Experts of a small language model.
Experts: 256 experts in each of 7 layers, 32 GeGLU neurons an expert, 8 picks a token, a sigmoid router, a shared expert of 64 neurons.
Below are experts of layer 5 (counted from 0) of a mixture-of-experts language model. Rows are named router (the router's row for the expert), down (a neuron's output weights, with its number) and show model dimensions 0-191. Each number is 500 + 40 x the weight over its row's rms, rounded and kept within 0 to 999. Numbers have three digits each.
Before each expert's rows: a language model's description of what the expert responds to. This comes from a sample of Wikipedia text that the model never trained on.

# expert 35
Description: Nouns after the. Common nouns and adjectives right after the or his referring back to an entity, e.g. the band, the city, the village, the team.
router:519461605530560484461517489457520414451436564474506519457577461482501473433573497496479483430490481508488472479463496532487473525509494474494409445554489463505539476458553471543511514460516392494496472534517522463503480526497508538525476451500514473457481466479487489558464547501547491401426458539525565444506506452593582485480497546528502510501541533474529469511487498507455437553506480592495552494522540465537531522521487443536541530450463480514491479516616557457513453504509538452416465502515480526456507561541531468431484479560454469392572491493488532479513505502478490544
down1:543505518497456565516511568469523540486534490443559513471499525422517566491533499437439497487529482546493491488544509494482535435556454474468500523509509562399551518488510510457576500480527548490494464519520566514515531517501459535483508505469533475496446585537457532487570439473463478494424515438462478454485511406416508429518540444456492513519467496560406454470552451456533493467574489480458457464562457585550501529493492492514498537453529428477484489472556471525503553573584440514511526546502460521506527484500524466588481522558536515594522493521447453469487492554445500496

# expert 32
Description: Words after conjunctions. First word of a new phrase right after and, or, or a comma, often the or a modifier, such as adjacent, later, important.
router:524519488524577537509573505528528448571414545471540529432483531497565524444540483499491452494464465498554438518476520440547513473505515455512425511509516464463475531540473462493504496543591400564503523457471508512476473453548505457529479430443570555477458470499494558465519525494510494514482554433499495491517564469561509479464538551523470456517418476487473505509469544461480460506433445478557529449595498477504492461460460546534480562473463492569575426420534521495591528516505537446506478483501536479468564503557481456520485530481494510453431564487481488521488424566462520490
down0:592536569493517572462555513487527488449454524455435516588454455530421419533510423489506454540533508533465526559481495488511444493453549436501503558447546461490561529469540488512505568549495587482498454547519469462537533517485438503463446500596444491466536492518508456452565497476465567505473587531469469478467522426499505481545499498535535490468570525502468457502459505467524511453475517511486581487442587496513542560531513487513541422469487570525462504485533477555492522433537507484492527447462541470481475498581439457459462511512559487502486550456551527542487503465511467496

# expert 33
Description: Auxiliary and copula verbs. Forms of be and have after a subject or another auxiliary, like was, is, were, has been, and passive participles.
router:443479546516493497460559512504475516554515534489494512587490557489495518458543516526475481544517528459548527568505549526464552545516490511541557582571513492514449484492540536469541504417487509504537510565486503424476577538480502489447584532491518527515529477531505417476442541552519559494500448444506541526497525457570476539548491516449510460429520542465564476516522492499480475502472501492487543499416508492509436503507503475499529563557512467544519525517463536523489501542488410506551451466491471449535459477479573548504460516591458509327478483487538539475599493468524450557
down0:495473420489487510453489470524512509523512509533458512480437509500559546500505520495493436530464517441491540517535564515548535480465510442523527534453470560526429554535490522378539482507503455522473540569426480471535551470478467425434440452477518586526559485463562475494516474540488418474527450469458523576524513485385495482525491458449436480500515493463465530434472471517501459395463507518517555509450504461397468551489556439556554500460512518443496505427509507520439602476443513510508494456517460489538482449501518489506461481545499443467504529497518449514519456522466534488

# expert 10
Description: Verb-phrase onsets. Infinitive to, modal verbs and the verb right after them in prose, such as would, could, to complete, exp(el).
router:543492554481514528527529517426513461548497541540486492453534581510491500501480525566435494531516574480495516464508553504501498494560510443492514498526525447454520465448519538557476542437515470550469487541501468375562475546590561383432605492523546598505531482510567426439482464472510551519560501500475492542439518486559516501512499463563504456528484509459440449487520495456512517497499519483457528498506507473471534504431430529497452536573466504541516454450479536449505515451567483530513481548490534381499457525495561484497477552496467471416544531514476530502514479485495518517
down0:521539437552495552527506498535455404501413472453550481557482502542493485511466527460435483492498484542551468482526503488498483520423542458538430483501403530506398482491454467552563479514493495438516536513517537472461530512494437482491412455492503515421505563472419486533566539476522495516476486481478500469491482452463547490416524462447519451532453475443508472530542508526519488499566555523528515540521495499509507517535446453511519503510411454509558461521528455568456514519559495569500452498622443487511511548411544484422544503487533505461491433456466505510500572480452458508

# expert 3
Description: Table scores and contrast. Dashes in game scores and year digits in table cells, like W 122–107 or (2014), plus contrastive while and whilst.
router:555608520490553566428504487510513449545492465538444453571475563523510483494594499462443423512460462455473563538469471550451505504498463566430558493506463493511513486469496523534520456484467473476505521535529466452513494514505468511499529542491462511485429544558531499535526502514488494469518515531600579489560445446546488508481510480515447412465489496521436447553429479482473535463532527446507519517454548447438527454417478469504531490549493501542530523443568533520444470493574526545524469518485494503466518481530545459555537497528489578422484445473468528569431535429478454510
down7:481464534498550488487494545484491443518451520470454520562549526513543489479465394462486494592462495403454447467522459498521448469496493522438510498482545471474481452545577515476457485491438479516418480500490467483432536597509456449464597495494496528511438450506479517424553557509514565518493422393447520509507567495474503538464423516522470532518454499474521468511526523551515520480467456456447500483542532565495527476508514529484485501488510557559481506504532557486430507478486532532516454572485508438407524531535508523491468510535454497532608417437506479519467512527521476442

# expert 55
Description: Copula after subject. Linking verbs and auxiliaries directly after a sentence subject, especially in definitions like X is a species of beetle; was, is, were.
router:421506562551449469436541466507441487538461529489545512561480537534520510492549535540502478522521552480502505579501481476474517565508441507484588574546492526490463460493513483479511477465571507541523548530527450465499570553508543455444597474502521536458495529495517444495498542483481526526516502545509564447451585452509501483515464529453510454410474494469566555495542561498446488496478527517519547515444491488502494438560489467523428526535571503595477483554449484495550497564490433465481429439464460445505516519487522518469533522600509509392486467487474513524542497428508439546
down0:500467478478527523502439515517495501501537462421519477449476549489547479466570517582539520436485485543478455517462521468488526494582564444497463473514496528523457571553449568495500440489546525485494527480511562596556553464485610441485452497435502475483516493492553513585426525475428539528451495527518518487446486507488577527513491528453496417507516552475478506473507503505563514412553576442463557479494477494463475526458486454462492485499501484499484464498433488501516528439532517480519517496479524487453508460511382600561482442465514494528415523533541559503456493493551437512

# expert 56
Description: Nationality and descriptive adjectives. Adjectives for nationality, era or kind after the/of/in, such as Polish, American, modern, different, traditional.
router:519498498578610506451514529477515423465466524510471432479507517494494507417563450517464506461467409416514544543467557490534494525480542491487417438443488445531558398496569508498450535500443481464459532523475504483481517513485496467555452478465559513445499501508457507562454542476502502461482519525568463471474496480539472536538539473505465553520522498439464491521567488481432448509455462570480513454550507525498468409494478490510471543387462460557536462463540569459505551437515544490479490499498525528526536463564512445485502495520500481392537514507490493515562569510437512495
down0:554482543511506573508524574426501489493486567451514527477489519529509440492467431487489489506544516560514492508548454513487502465512494540434463499503514500494446491436492511468491530419459569448478546544428510498540440480548482547492560517510544506510492399507449526537456520454512422566545488553558460479456495446458514491468491510544455552476538486499454470536581539404519528570523462573514544457485454503501553552504506501532529515515496519486506525551469501610421480485565428470564459482533595488501459510401487499554504456521481561505461516477551527532530499564546486538

# expert 47
Description: Plural count nouns. Plural noun endings and whole plural nouns, often after numbers or his, e.g. houses, rooms, acres, songs, features.
router:502491475546512484490490503481503473576459509496479505574492489517518481536516526473531494498478497466513514528483500478542470544456487482488396497554452447463535397547485508544464531482530452503452447505525547530481522505588463479550467525419486506502504517549550455485515537500492520394457485484606494520489488429544485588476532434518540570447511435509465445588438485438501533530550454557555503554509464469538489513524460458532493555469515565528473505479543553455580513558531475482407449502450518526497564455463561461526555420545510475421506459521477541470533530552491493502
down7:556595503536554459479530498528472531505587556444511619483535535449451505441459372507521445472557484470481494490451531533547482462497471456464496530490520474480551532567526498480543534590574498519560479506515608515540487556504534545540518467500473486446538578465585470427504465528493547488439482457499481505524472496553473516508541537470543447477470463450480514474572484487446497485458520501528473570560515492501469547532491496574518464538583468481461465541485515489486479555541519560509478426465465524498524535530518520421489493487554484527452492483517493474490572522552481467

# expert 37
Description: Passive and predicate words. Words right after was, is, were, be: participles, adjectives and adverbs such as been, being, considered, widely, used, loyal, unable.
router:489490535511495551505536543524477442515558569432508448513516604471457483499482487516448532542535535488532522542450580500460523507482509527491554557575483505513502475446517570507522552442529483470508508582497506474498538580528511496446551455436509566567487450541443521492471544512538533528487488462490571526574475450595466522529531574432457447456486537516521457502492504472446508491525483456543516528471513484522464523474425541436549556511549540520486494507525502540467539538507452522581454440558489426528502526495546534551462497527486548411485464470523554454562461475511464597
down0:507460584536475543467517479426467385512491542516510527520506477459487510507470473506511491572493530498527531575481519573477479479457528490461480563573521501520556485555479395500543507582504611454495521511505484534503581496536473530506556514619489559478470409537460490522425518418549510495438523516473491482514500509564526565511541519514452476468479518508402475519444474465538530496545528473479453486471485490509494479505505485521486495460434513453504501475466448528482475491487541466608449550486480516503529477378539506561496516454526510423524465528486533567544498457507496521

# expert 52
Description: Title and name words. Capitalized words and of/the within proper names and titles, such as Royal, Supreme, Foreign, The Legend of, Holy.
router:439588501545519527488564545487546466435456500479507539578506559532546376419530512527492523445474454492548467497449460529514492521532492445452544468491489469482583442461475466509489514517496447585546544491477622491519554496510543534560493475453479462522444530476507496504467515492499502442510530462534509480506541407504532499487506506599488469482508529486503473524542457561447454498489532479514502526500428515468568445520527452512542507434518513540493458488566502440586537501534390514484527539515527441555512464564539477520494444458519517469485500473521579481559487452546529505
down0:526461573508509555471592542451528469466486568528538532495540520538557481432478489499451431462463483489569465522498492442549549481442528519452521404486512513505540444532506522451500454449505516479459484464416435480505501525408374506494476573493520514451505490429497542490459447458507467502534510489465572525466515541475496438527507483550486396525497536461469440520542464495487437503479454504476506474508570533490479520511553523626561473482495471516495490518557490532469467427446498486476463457509553491539437472473486494435462531502498467518532541469536472498508419469469576496

# expert 19
Description: Section and list markers. Wiki heading markers, list dashes and table pipes at line starts, plus articles after verbs like include or issued, such as ==, ===, a.
router:531556513550507461482570451493428497454463553397471497551518534483461502440478470497477500451446501500489506513460511460542489486448551444517483591479490490440512484517510539474509540491587371477525453560495503451519518478508466462484527410450474548548466486497573449467523522535544511498490516489512485470549502483531544504541571476540528531501474541523528526495492512536478522520498464494546527507567536420537535453509522436510514474437477519549489428441493510530544555537558542477410364570555410503492471524545512498512484490584445558448536513516446535478490484497492499516
down1:472459473563556487506512510474534550534408465488556448463484513458532450543510561458499419541441485461508515531555492513523500574495496578567472459533502555459481513504508491467528503534597497516478558421490458448474522524460445503477509475384500425448469520520538465477441455587509491454466526550477502535481533498483478497505570514544467453464469474478526603554462492493494454421512469454554527540501510456469522455514450508568489550522523474468516550474436575377522508482448497481510530441549498544490562485476528508474535546463510489502490487450454443548479478508459469533

# expert 34
Description: List item starts. Dashes, line breaks and commas beginning list entries or infobox lines, such as Born:, Coordinates:, and obituary lists like "87, American diplomat".
router:578538492560601517490503448526506473487492488500487477489482458541473514531563482449474474552446552519540506516541508571491546532582532477465476573492444512453513514530453536549505492540502407505457478522485536466449506594498552450497517451427480557449504483498494481511479542568487505484482502499525495541444466448535492472532526475488464488507447461492506431467498540541456522426425477462553486562525529413453564542449465479504531508483577529516475470514577521479544570471494454536540453510597493455519502551525491593482486524550462553480478452425464484536566460480442547548
down0:500483516510511537489497560474457513511506506513509418518459524474504457496456560622510516545588430465479482518425512565472535483440543483446529494465452505560473539518547509601548530492559499471561539509488545551558481478513497483476465467417522463548567513516565486435600457589469506561536553490458549559476463544477473490464512531477487481481517513486460420468512497479506583521479426479518520442603506496539536488544527542507471427481467526503524443457430520485488478471468476523507533480487463453463518439505434521471441515530526462473443503484496561531477441543487518460

# expert 30
Description: Table cell separators. Pipe characters and blanks in results tables, mainly election vote tables and sports stats, such as Total votes, Turnout, Rejected ballots.
router:523565519502559580445557528476534474539522472501462466562507480482543482456547528440477455511472523444464550568545464477498457546506522498428516507544466508512481476544497486566416452532462448477481565486489493439579445582470482472514521465535556547461421521558492478477549538577520511464519564521507493467570549408500502616566515451475463466456485434546410458480468456449457523520513424503549481518486510500456528450485451494487533495490552496494524544396509493481531497432533496512557486453461485536525522442558522524542527554538504524476511487467473550527509534488481485522
down7:480509529443542540455537556576524541466510470583522493552570556515546472564498581482493496541528441470526530455523509414520487476508503548499529473491502425550460474477548514559486488493481530514447551555543463544545516491432498504530517465508549480525495405558492494506507480504441457539517520479420526540532514534488539505514564436501526505531525471542476574539487479505557480559471472513528488579426482511502561500435549407556548507543511501510504439496545523578507459592488462520564474450464513505547514428540441500456498428495444495469491567496466578454517505525465513438

# expert 54
Description: Nouns after determiners. Nouns, modifiers and prefix pieces right after "the", "of" or "a" in prose, such as infantry, postsurgical, shuttle, people, local, non.
router:543509550504562523506511479477470441469443558452532484478559552455526483445612529496433510452461465494485497444504508504548481467522520472437455474492500497490521458501557493541486560443532448487500451560508537494491456488483494490530466492467531498520429454493477486568479513552475495433428549485506516465534516455581505502464522496516556483503525495490406448492516516470419495506475492581528555471533567487526512479532490534517507548468522464527477499456611541480583434495514527481407448476481562506522574525574534445496479478597509460398555545489476494522527460502470563580
down1:458486537498481492458591515469610481503450506511468487511551476491517460463454464507508487496492485432516500524529457464447476495475465502396534540519504533495467468458462443453436511529475468573449435458534510585546594464461520559529419602594509474509457543482534482480536464482446550480583526482451456485447494501495517515470492464486566521479459507574465475562472508472483400511439494560463526515450502556475452484533472443520509481502466506514471552525527465504478436510478535481558519482419498549533429435517531469480532464488516491545500585509541531473479434454481505500

# expert 7
Description: Main verbs after subjects. Finite verbs and auxiliaries right after a subject in narrative sentences, such as had, would, competed, began; also the dash in football scorelines.
router:525485548486507619476595498487463475555502501507513487506492525471564555485529532544517457477494544519531527506480553435451473497522576452510502523551501501438449556492527511532518490433431493593504568523546481473548521529559520466489633505549510598473514501547577420484517502502520582511503506477454510538487515465514521573480481499479510476562498536499465479438476520515489525489503533487539506484439598476555437543439511500539504566536513499519518383507499574518544481531515451513554525468530487447436467456468492471456565495516525538410461507495492485490560463491529476511
down0:557567501485478513513534491495430505517463520502494539542590508488488521559474575548498484504485522440416553494443506452459462461479537461519514540507519568503559486467526518450428500505455476496532539409519458520488526465536431570548471616581497423499441538555427462525484493486487518544492506549503518451417498543427552495476542530527505443483540502543541476577464506421485505536546477541489505464565460494473463456515480610482494482466460542538520435593510502533573483479489502520448478529510487512590540528560477447498474480480479506479521517495481527519505535484478480576

# expert 15
Description: Modals and infinitive to. Modal and auxiliary verbs after a subject pronoun, and infinitive to after decided or had, such as would, could, must, had to.
router:563471549468521586531527533446514476570515530551565545490532555529538569501503491533479466537491589520526495525494521500464449503484548451446545586544540502538454554484477478550522493446481469548502561500541463393547510549529543439422614503512549607502496456568556462482460483506549551486531531481480515531429556443523507547500469510517516442543484518478437470492544514512490491496559513494495539497443564447469486489441461490505430537557499470531454469498488551492491534505601485470543534521522496448479461443487499450509452500497484514384493513477486482497527492469540496525
down0:469481573514460528522586455500534463494419566505482492630527499481546456534460569444514487488540517512540565538491485422483558577479477475492510533516489515508473456514569464473458511533533548515564576510528435471492418453455511553491581584554397500503567549476479465426504494527477458561567521513514515480502528566525495470502483525494530517467468501512528464558527548526472465557465464521492489503519515546543492449503540610497505438535524503469444529541500538477467493531520517488477465453419491485488467456490481470533535534487547490442498512553448505452435566483458471470